Experts of a small language model: width 256, 192 ELU neurons an expert.
Below are experts of layer 3 (counted from 0) of a mixture-of-experts language model. Rows are named router (the router's row for the expert), up (a neuron's input weights, with its number) and show model dimensions 0-255. Each number is 128 + 32 x the weight over its row's rms, rounded and kept within 0 to 255. Numbers have three digits each.
After each expert's rows: "gets" lists some tokens that make up at least twice as much of what it gets as of all text. This comes from a sample of Wikipedia text that the model never trained on. Tokens count by the router's weight.

# expert 43
router:100123138145077124095133141162161151039094112116071150147105107141173092103113082106136076142058125181191101138137091158134148115079082049119140096113109132161115166107112124150101110146123090153097141143173092133099104109120134118141111229135111159107098160151188138095130142132103099148081104150176107090166063168068126056119157169155111094106186181181153134156147129119111096126177098056125094132146111160070107135130153146133132143127171140113104113079086130111145133100148136172126136185090111137088131125167136129147148127138188110040090160112119083145113136150097084109125155097098116120181140118133128058137182112087108148087154156139091113110058090166141123121086166148110139107071169122153137067100073050126129117164155140110144132130196114183115109169142098
up1:143139149113104136124170095123142135110071131151143118145129096149099105090113160136115191088160166142120111119164206146097133124101112038118130105142126091140153125104111157103132155065054111077159086199107129077147190106127128147090200115146092145082119153094184109123090151201101127160099151102052178151127152152100121094182217127109167150105107136127118124146083078155167150131165162127091154075102143149160130174117190093107156110110234134125104127089146126171153123146078110136119105198106127120119171121136097144141157076185124160131153117119155152126125166138123174166133118161121088153131104149159072151177102163159127117123156105097100104151204103106140104158117079176158098140188100125090219070148144108116120101105113119120119128153135097134088110183146104
up2:084148143158137111107180121152150103136085160106074071137128115029136130132135104175062148100097082168080142096194099082107197155150070082123137162164140123183120126141057152130108154158186078083157150133100132169132094203091106134135168113123072155128079139117112112105142108104101178180094179088107125090136125103115083113126110112141118110124153161108130117140103094106155120131181128119126135172121114090133084183159122121134109096136140128119162121125188127126137189155134143145126115130156148156107040128180061164183115203111122070125108115076133093193138105133135146146133099122093167163191133120098119143213086061172099084121133163146097136127148123102131090070085130112169114144164100173178113162110116152192149123093120142095094094130102142164116155091135105
up3:158098176142112059167148126118105081172176110125139096183072102171151139125171120150155100079076065065156143129168075134129121071179124110099094147189125044176110203153072108146108087162118100166130095089143106078133132138120119131157123170094142102093099111149146166120168191133075115110088118133212095075149143151068125151144147131193171139093093129145107153150129109117161143125182073105164129187154143154036104159153167118099117140105111126061077171083095137137051154134131175113139113179090144129121066146147148119133101166114115129161148121146145116125127117129188112141128130051160166132148105151123109099110106162144154130094110173108114100149106174098111146049128124140086127092075121112140103130140150142167133153199121142127118094126154098106147138131171137
up4:139127207112123110104139175139076128091114095138149128144027153117170099154200157141121146115128122160151105122171103141068132097119090131070135122099145145148137142192090104127127080174098137104150149163122189098075150128109093086091104165119153082159134171141111068154109114125121166143092092115165157103142149135093148119119126146170139075149111127111117132115108080109164168147143114068151112155162152154103088150129122168112165114127122139104150110113094147089160067107155196095124165081095178159114107133221168088140082101149095151101076085119110115123131124156177118188124154130054054133194146120123184129103132097145143147114083148117155159140084166203109071110076150169125127186128159112164095120179091161168132061078143060114133136118121148107195109150150146
up5:116147146135157102133117126120151088080091101144071144107141203123146155149143071190140150143101169116118100070111224145124122153127170119157126152115178162158129157042167089114188119110113156122131099092144101101132108081141114116073132181149155107177112175139140129085116075122104167142141164149168106096148105087198110111115113131135108137121111081156132124142153120106080125098112085119136109148123106173118104112147118133125143138168154108103137141061056161132117142135114173128166148119095123136146100157151120040132070174137144159156147103115128180100172106195100126164195144056105085107160128151108110114166135189123038085137126160122156139153116083138094088156164189109090171087143152168120196106208184090130080061104161122121165155106109132142148158160096169
up6:142148050103107138151175131206135101144124111131059089134157107043136110151148094139094126146134128116110132125136064113090134102181108126170113137114170101147131126151136135149132142074134177182086145066114104183167112131082070109117073152106070161119109143121131143107128119194099143141110094182136113109173132103180106154162091118111120132070125074099158114062151103119103122132120123126098082167213120084125140165156076160119107091119129125086072141135131131110117026088157153123085174141152141122193110143054118165110112149173055121113090115118152119108137188143126203170127124159074158106166159144093128131137098095141105156159175101113117159111115075170133120082194111110114161089147134121167153121151137168189117139077150144144190146096131097078086125097127093
up7:133071103177087159073069106102177104083145116166114068108149144162076134156127198103101154136124079113082114177113124130112108085189140114138102172149151106119076157154108131101120175192103140128127083192148199156077147180088107071143074116103105139128142152115131096133148092158071084107178124086204141175145122114131091145122108170140102129143185170148112154178174161128084112107119185109145174115098150199166121160164137133144137144221099168144141112154143158163104142121214151132123092148116073146159132120184119147189126122082126066120135130167118101141139202133109127101139166143140121174134096154094114086174108127159114128093129109152112109094132162103108134101133126161100143146063161142141121139142152085125134113149116150058108122132191054095144113138177116
up8:160208081101150165130131117141084159177177090112094094130115154133222094125111163170211110153176104114123101203149051162120095141074126126154139136163140133086099139097096139158087165128154137122060112171127140140122165157164100096151129147131145107179120079153117125133141131205130127193140145103125075144107151153132121180150093167133135120115129152162105142140145152157061134139140099112171161081109139070107123176115178124126155185082108132112124116111091136143177100121119158163124146139103116142123064072147153175113134114110069119168105136167123106163115145100104144169116141136136103126147157140149197165171130056171142144087202172205169152099199104192134099098124170156156133163157071100117119072104142121161095139148121118140098152163144129167045142120130131
gets: "\n", ".", ").", "\".", ".\"", " =="

# expert 34
router:124155152074165132134115102144143093170159180133128160134071117186156139109158097117134070129111157099107160139194117182109144201101073078080076133131081086123162141094150147110093139141117093113150108091121087120077114131107163075182162126105170093134127133142122074083132148181101153154131168090098168162132136132063194067076173148150134125101101151123113074110130028123175124108124110136126086117154092142085116126092124120137052161167127190091175099058159167187165133101154121137128130121100113117103125112100066127159114149151140118110116100167119084167160129128090094109166196100062132114098080137148114133133107147167093138065186125174138131129104099090093212120101158136130129146117175166152160086105154163140154116100124139110129168144144079136167106126189099
up0:099128177110089128108107081113174105150089168109109107108138168147135052127149145152109098081162123086116077079065114152168145144134143192140080126145191113176086111110092104131171157127168133159123140151124091124132156168098125070094152080132155126097144111105108139081139153139089132196102134085109120102108144138094128143088104165151113178132156143146137107095138096106125134064092177107195107080188139129108156113154156113145097208127080132175164188120052119090177137160138189106154078128185074138095145119121115116166139125083169083122158107133165101140121112156124166122136084137121121181118203179152118129083065171092137075154089144143117099129154125147219103172124067113105157133083093167170146056112170172135133145131114152088130117136189091131091139121112115
up1:131166069097134142057154070109166120137155178119061173141124119161086129133110086121098175102054114090103140174091090164157112080176124132069068131132108144092188071119149112097111175117122139135166127163145089102125114099106142154145133120125114124144095128096135157116158145156176132124106124142094101160094146123083100086165132118097079121101143122100143149131174148076124149168107075099132140113202122113166112157122144163098121119125195124129141108117130162151159119091165093118110103174094094052153112141130120087140101144180175153198098092155115114132134162134079091154093083128126083092162112047098104098136146156097121095126106144121113125230151135114113077174066039113167202123150076192123074174151102094137127175106138163111144101135145144115150093100174088
up2:133177120146135145133139148135144111109113133169143146144207178122079140136079112141152146129146171105151119134149136153185095150096127223161152093116162120093153176145156069124046203116095134158139070086108148130124147126106111106068057129171087110162174108150089104139163066088166126134096109202119139120105106125123163157114139137145088175102077126088135197073147119120165096129101159059129149157136118092105122133173126114111048163132131118161148103113154109074119075126120110174116157151151128090078141131071148101118140115138137109105118139141117177132085094074100154149104103150119091131013091137063104125135133113104155120143183148117101132109106129080102120157087170165155130078144131096071111090132132098138136159162150069067102116105082112158187077150188137
up3:139127142182116148088115152171154094110114098182109143101105214108096150129166138142146104160117136159140164137184142117173068180089137149126127178157098163135139114116157144136126139177130119102208170158135094161119149096088142106172082130129134167184147132147190156131164130066097067188094185131142153088085116146164126109147100120144099104169123135141096118079099089117117227166145154108091126142132148090122170154076084138125110097073121124107165113068137099038087113153119142129120170192061101119126063088189104165100120105114070164114074144171146132188127117172130144120126133147169131130152141135107100106162163072122127147090075118085121077164120137135120198147197150085121131115145142080196153128133189108132143095107097127124126136098101141145106154182159111
up4:149108135100132187179088131130117090147132093155169112165163093161139140126079177103129096157064134106134058121177121122150166190170098107130165158096158119137121123146146108106076168048144111103178154076156089138124108144129111128142103093127135145135116122115092107137115133137135133140085110132144161189119169149049140142135122088156146121119095178126162150080099168156105126155108134153175146136168123128128106139141054095117172153153151098097135103087147118160173117181068159148198109124152091077106110113116119152162133095157131117154151046091095105105119122135125145056104096090087165188147132127101147086074085175103118116117143154110176188148128115147165135245084149086202081164115169062179139109171114091148073127166160118109139123148104086134176165105160169
up5:093086170107096111087113099153098139130104146146198129118108107140074123104155188135131143096207168155120130102076093130115148174083150109149111116215158081136085157107088106152123146104099152112096106158119153149139116107183119142086190104084099148084192122209131159149140147135147146113100132117148153146122089150101159117121054160126082124116137065076087139123116136093108122133154154115132145163113067132128231132141120164137204075144176133085138099084143125115139110080066182156142099107085128111182091135122114075093145164113106110164122119109110141111129076164168168107085089164184109045126189138095177106139113076154123153068112172124121103174152127117105124171131126131113133131144107192085114145143155141148107129127139147178105069195092130102094130123155067
up6:128133113100110070137127139126109131112136161145116183195091087124118113184185131128128123124079098115140115143102046047153138091169133131089131165170110089169157111153062117093146155159099157132086160173133194143137159140121165116130123151133112121045174199077138150063198163127122206132133075131158144097113157145110137114135126146132150200097150136111181113168108114100114142121120081168128129127124132106127111128128145110133096087182073067122194138103132175123131117132091144134066160162132145126162079114154116147173132144232123119107099104121064144123143149145127117161178160150194104134177151164143167145081154146085114132134126195178152075090149141121146104140070148168117124118170136067206115139139074144068171142139106090108129134175166148085121129129120117
up7:156165157171161160125167150115083093169158138143161093120170135122135135079094183077137135155083109108146144124154143076136128139072167120101145115099148102088136177129169183078130164127117110142134131097144142130094099073106104134114144103140112079174168168143106074126092142141104133088111158113200137154135055119150103062147121115150150133137108121096116201173115135090120133153114111127177145099116086104136229166162089075122120138073157080195091082063159158141113155089092080142100120121126117113120116108102087109125143148159157102118132120127103121151132171084148145124093114111172179109128188123129116168083128112099110169078102136193134103128148151053107199094154115167234167103079152069173087109120150128144084137106211125113139174111185139151145092146147100
gets: " the", " ", " a", " The", " an", "The"

# expert 60
router:156126095106198131127141115155117135111146101124125181178172163158121100135136140090102135112089133155126098152172183120148121160137122124141145126110158107103119152113175123096114100105124133103201107135087134127109111159157083097179129212181124103115154160143178082137230135066132143117101140146150146148184158116094108122126057168146094193132106166118148116060091133109163078079146102155093194124188151115094145166105119099108116138192076127089120172116138126133152117099184133135131164157120111126142164145182131145182122088172157095085148100095096133102142130117146126087185103081151093154145104151177082114082101086085108165105178192098093104135123123111146094067140061105121110088113126124159164092134050125172126104158162151144144180173110101182134100135220089
up0:092098052167145137110135137147110137192172157129141139132095061130097124062088161131129141137149160130115112173097125099136135175079111131120091176133097239092135142143158169108090087049103097154164100134118146184114078099141114183136137078109121118094108094135103025131096157136103121122104106169161099114171122097156113129127117125167077181136142101176188185134120111145153142115159171111165127141146106177134102210169157101108124156114121127145109102145126098153079181133110134064093126058135104204123119140198139149105160076118098089088144120144087094185158089176163171127167141152130132159088128094167129115063140088114143161139157093106152117104135082113158106189138086165095101095191162105133177157104073146152114126135106125139149120114170122159130151103107136
up1:134103163126164161142130146050125170159106151087131169186089108147179183117131146174087126125113119156235143118155123109134126174147084118103111131137159052193085132100155141137164155139138130104151120147085162148157143149151141055184118163157159116159090134114088137193138165078138137157138181113161068125127147125154076144131129098165103119156090097086110087055144093171135111095145156118161188144101140142141153144119157067172165101120139129126103090112134099082106132117075177093055106137109149095170092143114156120201174146173168081143116144146092103148111127100113124194123072163212100094121118117131115167178168140161159159138119146087106157139187126143096107074084156048160179112152145089171174108094110114096135116116153135110163133148140109138168114168147125
up2:139116058167150078133179079186157129148102149115139167168154157115128121115152125114167067159100124114137107095101068119136127129121117149164142079057120136099080169100111148094093168160072143118081162124117153067138131198145113103142134152122093152090122189150161092133097101112125164083123056176150068131161124114132133102074133137139147141115109136120143117054104054125170067062155085156120091114119136066160129116096075125160129102043174147110137098042138053103108189089123145079159143079135160126109171134095090105108153152164130135123087095127103142150066078134141087108172135160095085145129123114162090153103071164157155080143082117165165133129133124177140113140123112167091135140083059144061105137111178136148165136139116113123142139158101134142144089080123108
up3:105118077154179165142169143124133088071145101130083159176130145103146120143098164114109124078157119108094143255117111187123144178092154145100147097111128122098079113134110151138143068122066140170138132137085174138155138083095146129184066155111115132152099140144169133143143108157121113183140133122123168133171101156167091099138133084123192173154161134173152086073152114080167107123113154152084104067139145107153130182102168088119116176185131113110133119083062162098123126144108143129156141127147079111091110097199119103122136156107163132150148119154158098126178112134125097200144139108157127083087097088048125145091119130137124136130098130189115137137185123126098136086117098106093096063146097186145155109079057112147149154126188113111116111083158131165123087234139112
up4:173138134139149150092131194136154119117161124124162136143167171141129114086206139172058126136125105162155101171110217139125109193116135145101140138196103116148115081111084090087121118089128101055133172151195161144126121117146093136126124156135134090103147125082146114066132121062167076105120149161134149087123196173103053150091151089136050109101132188124105153129140147103104124151136134158148134135179033123108123064156088127106113123119142165138142104073185114137194148134133141119171114073103113101117107166124104088114081129126110160176093114173079127080124086125118097158147114159236096179148153141117096088098085142091122145122128192104103140106172144097148136088127096142072122159109089122064171141146105112089125135157116139131133140113146136145087201152125118
up5:205112126171106095153127197104101136092083163096100126111145137132136135162142107096098138139125137160064155117113118162077159192180078086114103114155177132123083146150099059160093090125091142153136184120148099092138075077115103131147147133094102105116079129212126110161150125104150128108067137143092120125127089165075130203111145050133150088145103152154132128105092072125106157179092109154180102148098082087133115156103092097097153086108113111156176129085177150142137173084140161118103147048132114178118153158085108201149157115110127131136180105105134127168155084128128134113116158111165119114107117096110173181148096107124140161137092130185123122085165178134139155094161129068089100089097119126196090098123141144082136114196150144047178168131117159190104155123128149
up6:090126123109145165142124168142153080077139084149111114116156153134059066146154146079170036105103125137052122092136115117116160125127201122145196125149129106148095119176111139119137149143132190136131196154143091124130158094108095123163169125065142143224132118110121186080167113093164125146135120133204140117137168133105168128154148085119142199101117107179107104129112182128096098133123104152150107125131144152146138082128098139126101062172118125145096139134133159082128137154073170115185159116168103128081132146128089147096151127123129158099178065109131104170107123105140172203157189154160138118085132098151165112137165091167205097151141156149185147122118150106104126141180150122125149102132094168161169147067102124199127157090095073143161126148149122174061174134094186
up7:116138125120094119096165129113090141114055098124146120109077148182147207100171130158115128129169161115185148159143100102122094120111075108176126127071107126155149097083137116182145102160149101148152100138193043106104143111115154104105178120147124178151095054116145186190125173110141152078186087176157189159110136131165134107112138135122146152154131149113154142125113073083166129118122107123133146062091148120145069107111156145166128161205146147109070097186155154078143104138063160113172098176137099127148147107150117103092162174132110133053160084097145134129174092163132063114119083092135143154155114134121121131136074155139160107138156115098146148019141149139130152188137158136142115122177086142122071117077156198170105112105150089086144125139069089133151100112119146
gets: " on", ",", " out", " time", " up", " well"

# expert 62
router:143086152139158121114131145110126091071187075116101148154097057128104118102106107167124107166118175081128136158073195150137119162101087124102085136127103073112136172112181113083110162138152136155093042105115120120063105171131135108159142087107170092181116142139164074071157128177106184125100100115087134083153135139039119101156151129135110165138071140147133101139110121106173125176127142123127068126152133135060133171090061091097137099128088135097120147070167131089173172104117133146143095139082081144165168139145131147139120179131090138127094095141130181168075142173133031138126121083137131088162135173152166132101182160055120183108133103151165053159121063095101105067122129099118130155103172095128154130111104092158136105166143143134134109145150138139146102146088076
up0:156189135147164153123139117180066155145080140127154152156101168125216090111100146133205069147052085108110071096147067106107109137104136081123165168151131133120111153166154206147151119140125176140155113103152104129091087129090143181105159167118125208050155118127135098129090149121155071102107222147095136124153135133150093077159154111160104129118063142137169151156125075153137114143100101167100054119127138174130097161147127154093164131117104102154123115149127176124137068133111143092062156068128206155136124111140114114137143154157149153118096086080126124138140091130162136135115115130142146157106175161152175125125128101164113158180163136148107045117130150161141131110129086133145113121102169097070165135136103118143148081177115160197090132177132080135106060123184101
up1:121153096100148071095188136126102137161151137179084107092170121160120100134121147116173051164127094105119167120143075128151126148158170192169130143187118139137068114206163110156086148105144110142152126093115181121105143177106138149115170156171094137095125130114180121137044163124144132120180145092124096130158117123150116128122116037101067133138188145157065133078101148100091125142178133078159170108139110129132109162136059128117139112155091149113137137116121120104092094144117114168123181139128114121173166143129140176150115150079083103144157185128161108089119132157143093153097204174188172117172080023098136087115177134103134102130092130128113109051137085161126111151137171141152095156183201159121155091133139124154126103178119080160154104121138091130151167086093076
up2:097112095082160092153102135095134137120138107146072101174143129123130131154138113140116150113116139204111149124047129099105105093083143034174125154078102067097126128137162096106164168114153107154147165121116152133142137072109156114155143118122192116100128159121110141211162151113084146187162137099161146104150154171107166105166150195116140185141125159111088172150113153128087131086112158121118104153127161168143113148147119148068163156121199113041141079105139182147183120124116131060097080131098172145102139085151156088182124096122082180110124175087190175080062146137165111106149142114131147073111152123094120178164135097135094141103128149120094115119098063122051168157109116149082151094107147152140076147070149193140131173121148097118118130131139133089139134085058144
up3:152155115122175190106128097155151167108112114183149148163114143182176112100073101099191141142113156151106156203077107144099170116123104157110167112158174150136139084111162145108135165134140098063068093122125094184105116121084131125113095186110149116144117116099139124090101111089117156112118096121089153149144043127033127100177144108112149107133108120154130078128133133165174105106157115037185130078104134142090182128133093123149152132111119087159106143124129100134112107025084045121121099114141147144039115154163132144144186127157078167060157144089132131109137162164148125133134060128176101146162124078080150094131127091154148120119118166080135139132101084149184074114129126078151101104082209142120087100112169139160154143083073149131129118152164159101110121134125125
up4:133141134044147111124116184119117064175168121142135110099091103085137133122083117052141103131146147189045129143137121139154163131085121131077157141097102093101177080126126110152113089154146118101062114119119119092087169121109111114176174111210125148151122099086090196128167148077122131159126107149100123185178043115162118120138193107103114145166139120103106131097118169086223088117164136134110114143134085083134134127064179083155137167112121118143135172116140138120097096131118135084126152181143067151105162094124124155147092133090177138112100123175134040158119142189210143125110164156148130151097108160142175103117153106114108126117123102160084134132187131102110041068099118130192124118168078110141130119161142182116147128160193146122167145153112124164097122142107128
up5:128191080181204122076118198077130181106155126138148121170073171132073106171079111174101116087133083103163157142139131148172153170103141188108051099189170126140156091084164103111115146082134111160084084158154164112098113088181163092086092171123160106123166146122171148187108151143155098152105140116123094107168106155116125138134132144142104098119128051109168104131113150094155139148157106133192122037128118148096145098237123119115125124161144115120105100124158153160148110123124133103119113119081101156154073115113175162132135155136148123147111122144164200107156096130104146042188138116061093111157124111125146138086182085090108161143096163128096129179080102110158068125139139113104161103126150120092154164116153075095084166127095168124137154135131113123149136085087119
up6:153137127126107113153131159149101131112096186115125100099101117142150138097144112135134081144129132097117172141142100077149180109155123125198078087153066102123167138148120137167137160099130186099137103077115093130060144099150106159122117116189123206139170123148089164085146091145093160096087129095097143138142131176189154092143180141109094163116167244097172126137134084116138119158113125136052103091107128152147169113105154158165088111141131072103115130056122117120129104115204168111087153081117116125156186075116152141108068178141113124111135109191143145168088106122134165146119110191138124123162108167135094112120092103170121154130193097095139100145078151163168175196114096154132110063121156066125140069178133209076171116137078130174149127146085125104145114137152134
up7:139128159102089126123107067079136134112131141126125108081118152155074134092117188123071150137137086076177133085108127114124151127133159162137165103154141128121128151108135167091198106116135087127109106096168170082130167142109122071186110156117159086105217143103137128164131149174114097079140094148125159180118132157174094141075148169180109195167111183154166154145174098119090136125108106109162098166175102181086078097115114140106168087122154105160095127144136094107114150129131128144156095122037076105095149179159111130086090141154109165149133088099100142125154115085086152108183136111171125147096166100124093178138131095112070095182199162146112107149129099163107101059183145131130143102114130134050170174176117113149107075146155133086093078068139138070106072179118120
gets: " was", " is", "\n", " as", " a", " were"

# expert 57
router:116100123123169090103145132158091143083152060136113120162092200112175106070163110112169095134162170076170088117184156148108105188090124118189108150139171130180123118148116152171125112104162066117118084153124052107121180146086142159152112162115192105161122115110191108122080116165107141120085111112130118093143085134050078128116096153142097105110118170113147106116106112138143073126140116130126124129159191155155095143147124118108074109182135147052140216113098156153159155066155181153143142176109139141120146147129143121117116140185210113191075124083130123128131118160145122122136162107124057124164123102146075104186169050145130144106136082145183184112094136093144075102140096123115111126107132118139133061115115095155158192104128131141118203144146125059114127145122112
up0:101097176142084162073108142124100182192121106131101173168157056168203141143209099151148153131169178152183112170165107181087085130128077165092123142161175138136111104133132047149119160122123144121096091141119097173061117095097106176120115170095136110163152152131088145167120145115136109132166144117129109107122161148152141133139138107161139100105107144140185139214091125105161134154066139153149052138147157163103110180154147110126133093179169138157142121090144132126129172113111123099074097107141167188072089074099114096169055130204093134151072159117112116083154111143089124091136107137106075145124147151107138183107134118106098176159153128098133118164138147159129116095105181146166117118131145127138093094188096134051158176126151140125085149115131154073165177112116068
up1:115101169154135126075123115202147099110194135063076133125119084147140137162161149150143099117121143132129140186134131121121129123111168140140107084154198167151168095107141182144161112161198203123135142170150147066117091175086158138076125141130110152176171111120097103132107114082186160111166101135070092154158110098088100115103132144114063071162131129087206107103140132117142114108149128173088115046216185153114134130115158121130095098080176132183127138142131122169137112166150189165138158134130119118148157158162104024160096133160110152088125193095175101144146149153172129149162140179158135207146100130119157110105119170105089164125172093106133080128099151117156126119099083106101101104116070142064140118115144133174138097184134153123132105089152090118169136158153145
up2:179182154113125123116087120114138126125150143141165185126108143169138121114149140157178135136137178095144121135145074168117133109090117151128044125169112139077076145148105132079196063125159145053129156198101161177073150134135116068095121168181087114116169171125146125109163098155157113179083144133169123119131084124120136141118139145146181123147068120127154168170132068117162157119143112142149142134125160090164143119179131095168174098122099131126070152163118155180091109157097121139106113137120106123122159109137081142154065138138130160130131095057164159126101140186094073106172133082123102142143139094091150137071121138109107147185094195073086121161136095168145206113150081140067087148160137055208126125082206115162116128086138054174116105109137160127103126147126139
up3:170115134130147120127129098120161137135139128102174140152099087132090121096099118156119184079099106179102122091137124085175070120135079189160096110124118139063108100123109095135144128128126154089161154163151124137071129122194079108095151139163181124170176083091104129134097174104164131157102117139159119143078124044164127142074168131177089181113141128214060175103123125179119111136061075130166144164142100187093125183140135083115168132106174097170113055119123134143134140167066130131119138157120105063138123065151103136139125175069195127163117147138188118149134147126154129167106138173100131111070145184092084119135185192109139053100072107105117163134171117111136101141133168085123119110153148132089117157110121107163130061113133152114174157138128132123113168181079171
up4:122184134150126173201136123125161098126132090129151141080153104115107107179092137134103122176121149157178154142121085051169150103148156085087081164133149168113125063077118118143106103151178178108147154139204138100081097130142104119113146132161114143085138169106106107085122114075184110098144120105124135139142004121110181119136137137126088139165140125072151126105142119167157098178076202153157175202173130126087099151111156095111115151105101069149125161166084121110067145124121160129139109083120158115114127109150145056110094160140056176094095127141100102148091139136146087149080120157180128165140136124137165140108129167131187203177104122088143115066123098103141119190118146136134136109115157072064132108096125128145081096127114113195082113108120095143127179153084095
up5:193095150145133130076153131099177075134089077198130155135128068143091141096127122126119127138139193123063081071118144059152169125126067136188146099130120136127127163149131137118144160079093152148122111100103101173052158104176071133149131116106148220151136144104157153153124169101182087135170135090131110175108111167072161105110131140132076088110085111150099154086130143140159126099102134071059089076145083168126130122116193159069156138140160117068119097110164223146132152131136113177120115129117143101100121171086136174149105141103189134157121131106128171116135133129142083124130152116108055171123124084166100139121157095145166163117151097123115133128111123104119108108064194110210144084119087053121098131093159146080167144122107119104128130145103146112148089167154173
up6:088110178153107113106126048142088134108093176108123155139086147106144167121100080114128154122123119113183055115066140174161118184098087124145155107094247135150149148123125063115104137089112153147073153103154159168091117155143174109144118103138134098159112125201101141085114121132142155121132140118190055212192160137107147135126112100160164176142166150180127138105092063189109117166107209091165126126104118109084173139180108166144139103083116067144160066151139142129127110128137132150184067128081107130158131098113170152127121136112081113122111112125097112188183120180165131209130179092102156106164115127117135055131140052137158108139173121098146108151133121154166077161141098134104133158113129131146112166102172157138116110146136191141139124107141161091115135139119142
up7:120069157103086125127137156145150116118082133133093142131068178116128105102137120072124123162035126138099156094161134095098108184128073157129144177123126106125067117155129189196113099101048058103151099097065110141109102107107102139129129088107163152097173139122117093143048143143137147156122166145135106116129127142109158127152160119149158096125081129142100075090110134146095025167170124127141099120177096140129201114131142098158102123172069175092172121151078134064206131169125141103124122106161157140167115110086058167112174130160133126127149152126131148153114137121155147101097150140151082107137183065100086140125125114090115165172117112115127118104130125075149170080145112138173139164119161065176128132180063160101139157119095181086212118172169135123127099175137112
gets: ")", "\"", " 2019", "),", " 2006", " 2013"

# expert 22
router:121155121096102095116134146144150103123164113144126166210185102141121107079131155138127110086098089079174096133206111118095135184176092111131107119104135139098148154140143096162151144101131144097124162067135069093153152120097139082160130128099070116110122103134099122172123130174145122155128080121098177099137106154061171080165143111167087146138150138117131073117083132128150187125078119119110086159205103167130114178151124119122078235115103120093127151094133206141093120124137130174090114143128119103128092167139095163067158164167180184083141118093139149150136115152098070141142137079086126111106149151124144106098107156097066106146167124143150159159091179115081132150148167119127170191110176230145137095184125106140172073115172108109151170103126116066116103110171085
up0:129115159145136127119136149116131097133156095115170184118150109082076078117115138114098142101154080104150124147107151106147173125157109136079079147176116075119142074095107167134077106115161091183181201123154085129174096181087084154141139115116171123146154137094092119085138142190127135138113131157083191135148103139092174123112105074142075156136137075095180163076167092160156155135129169076087130169173116115117112169070143102122091139100144073054141116063153097127104087123134102139118135188132073122073090132141115167120090156086143141139128099122133110092157075108113097168140084103131148109141140152155073107098136159175083160084093120127114081117157177096132099086152159156189077168206105200086130165159173072134067171148131175112132114110125145133115080169157134
up1:133141097157076128093142113130114151109087105200149138128092104162143158152081105192091146139172133132144094151146101132151098085083145153127118104088160114096094174120206077108123082126135126129099086155104129100163163123143103110071160122176131175090147116072158138121118136182147141152114147144203116143153131108125140155193141106097123116078117192129125193075097128158137150163145142119157119160068114108111082108092180109118071141143155089067144103147137155082114052153120093131100094208139111117155124130110082090149124151147156111124116084116150137104119085099112114150156164137079150059091104161086082145121061084114081153125085139182127116163161151159145093064122116117147190160091132158187163097181073099092166057123186105109087087183111134162151160106089134
up2:176095120110079121108125095166106148113157105083119120112185109137140100074187136141154148106130109104126177125085110128130133151120142108113159142084157120029102144167138152113099116130151129087071173083092069119100099099189093132109075165171136202162139125155103120128085080146107124158126103138168163142112133155084131154125099097102138140123162162115128071120134171103138114137054156101096108116160098139139094177196031120136135125156093085114088166137149085135183110167092135092133131112136130142124136129117111099095153104113057174126096135120141163143098062149113162099145127190065101104103171073107211118105155066142106065157150161139126092105137124120118110142153159159145160157161091140160154126180047118128149102168155081111081110056192128066110082091109131
up3:093110172176095090192155173158089062109164157079179156148121154140189095128195138140106093125154084136114151122156084106100156104160141163112095138088168115080061198116119094089090145113144162160109150150157118113164122134110089066076184100113092174179112122074108114141102143185106132147104154145184140111134135195121123119106149156148087099152096064173116110162119170082147114116138094169195115138115086169105195074100108093109139084147158160129135133077140101121136097094124158173082111123145137112103141133078139132165136111165146149133108184103147147133183135142108107099176137086122126097108144198075141143195117131148057101105099105102197154095156150101108128110071108098128128132114095071115084154183152160123149063141125174137182086144163143131120088141122158
up4:108108101128167139107122132121080141101150096095213135157117105154166114135061089149061116085183111139197113058181160158089087189155096108121107076087103093154199137115074068117086151175097116112082146093104124240099126069161095163129137139113090135082082148164197144128187103116160173106148087144154084110163132160139144139074101112104126170096097138055118115136143142147108091099137121141106121181105126137115099164085132151104169148127149077154151086120116135138140110137086096152121152126094122088096183122170141162135116120146141178145096117133129134141141093147121173167090182101091091138117150107106127154109128066123149099108198097144149156118133090152132166195075160144089117101187123126153149068115133151145058120168174114164146108113136129112118098095167099
up5:115106134095170136161163159103141093095107123071148135116124130211107137134147144172148133154124102065123158190202068108129155147118153102152091156147105133061126077137135091157123111151156156110227079124129120117164144161093148132137165149121119132124108058153108154145066136125122124124134171144125106147088108044134090114136145155119097137116156182191097124139093134136156120181139136133139110129166118047127148089152087147148117070156159156146140091132143041129124157155137187133112159180123147116111151168106148107139118101139079070204109137151160093108128115206159131176091136113107089145074134147098106159116140107133084102116166091153119100177214176085111160117158151123132087077095112172154089144075048132189157159194091158118152130112132104123157095150119093
up6:069136116188118090108134158128087161110171077190118034072177062121119173149101086143128118106087138105161128131178147105124118168116167104126124091109136109148114131126111095136099115150104104137141095071149068099123185107121100102125093165131112124156124152137167138164077103167147154160144096156204159114176174219163149133110065098132158107117111141171165157150157101086155164126154079127091100141139089091088135135097142124166106150183123119133131153104173168159130158133156174154172127145193094139085155052146113100129235170170071165125136125119126106144112112173123065155154139067157094134099117137101176144147125143156145120150133070156155111119098125133140132125170107151065125125161091087144157114075184110141180073158172150093179152090130111155150081128147131
up7:133132120075153094181092119170133136115106133152154095110152105167152127162145171163157169155118081153116122155142130123088093131185125115139133136149121150114088166184096154106155158146107128131129050146082100095142135147170119086156100091176107133121161082109083100135115132069163103120122133184141096127205076100131125166140102093190153179130150114149118069109125102153102159113098212072202140142137116116097107126093045133106122098157081167074106148111139187128124158178085102165150097169106169159053155123093150105120130151127153122087143160099118156123113102176110136088123130156113123117161118087107150012173086104158066099103114118141101174143095145125096158078113180109131183079165088068166111118111110129085155101121199109148129216111157108127148125154145114
gets: " ", " —", "}", "·", " name", " due"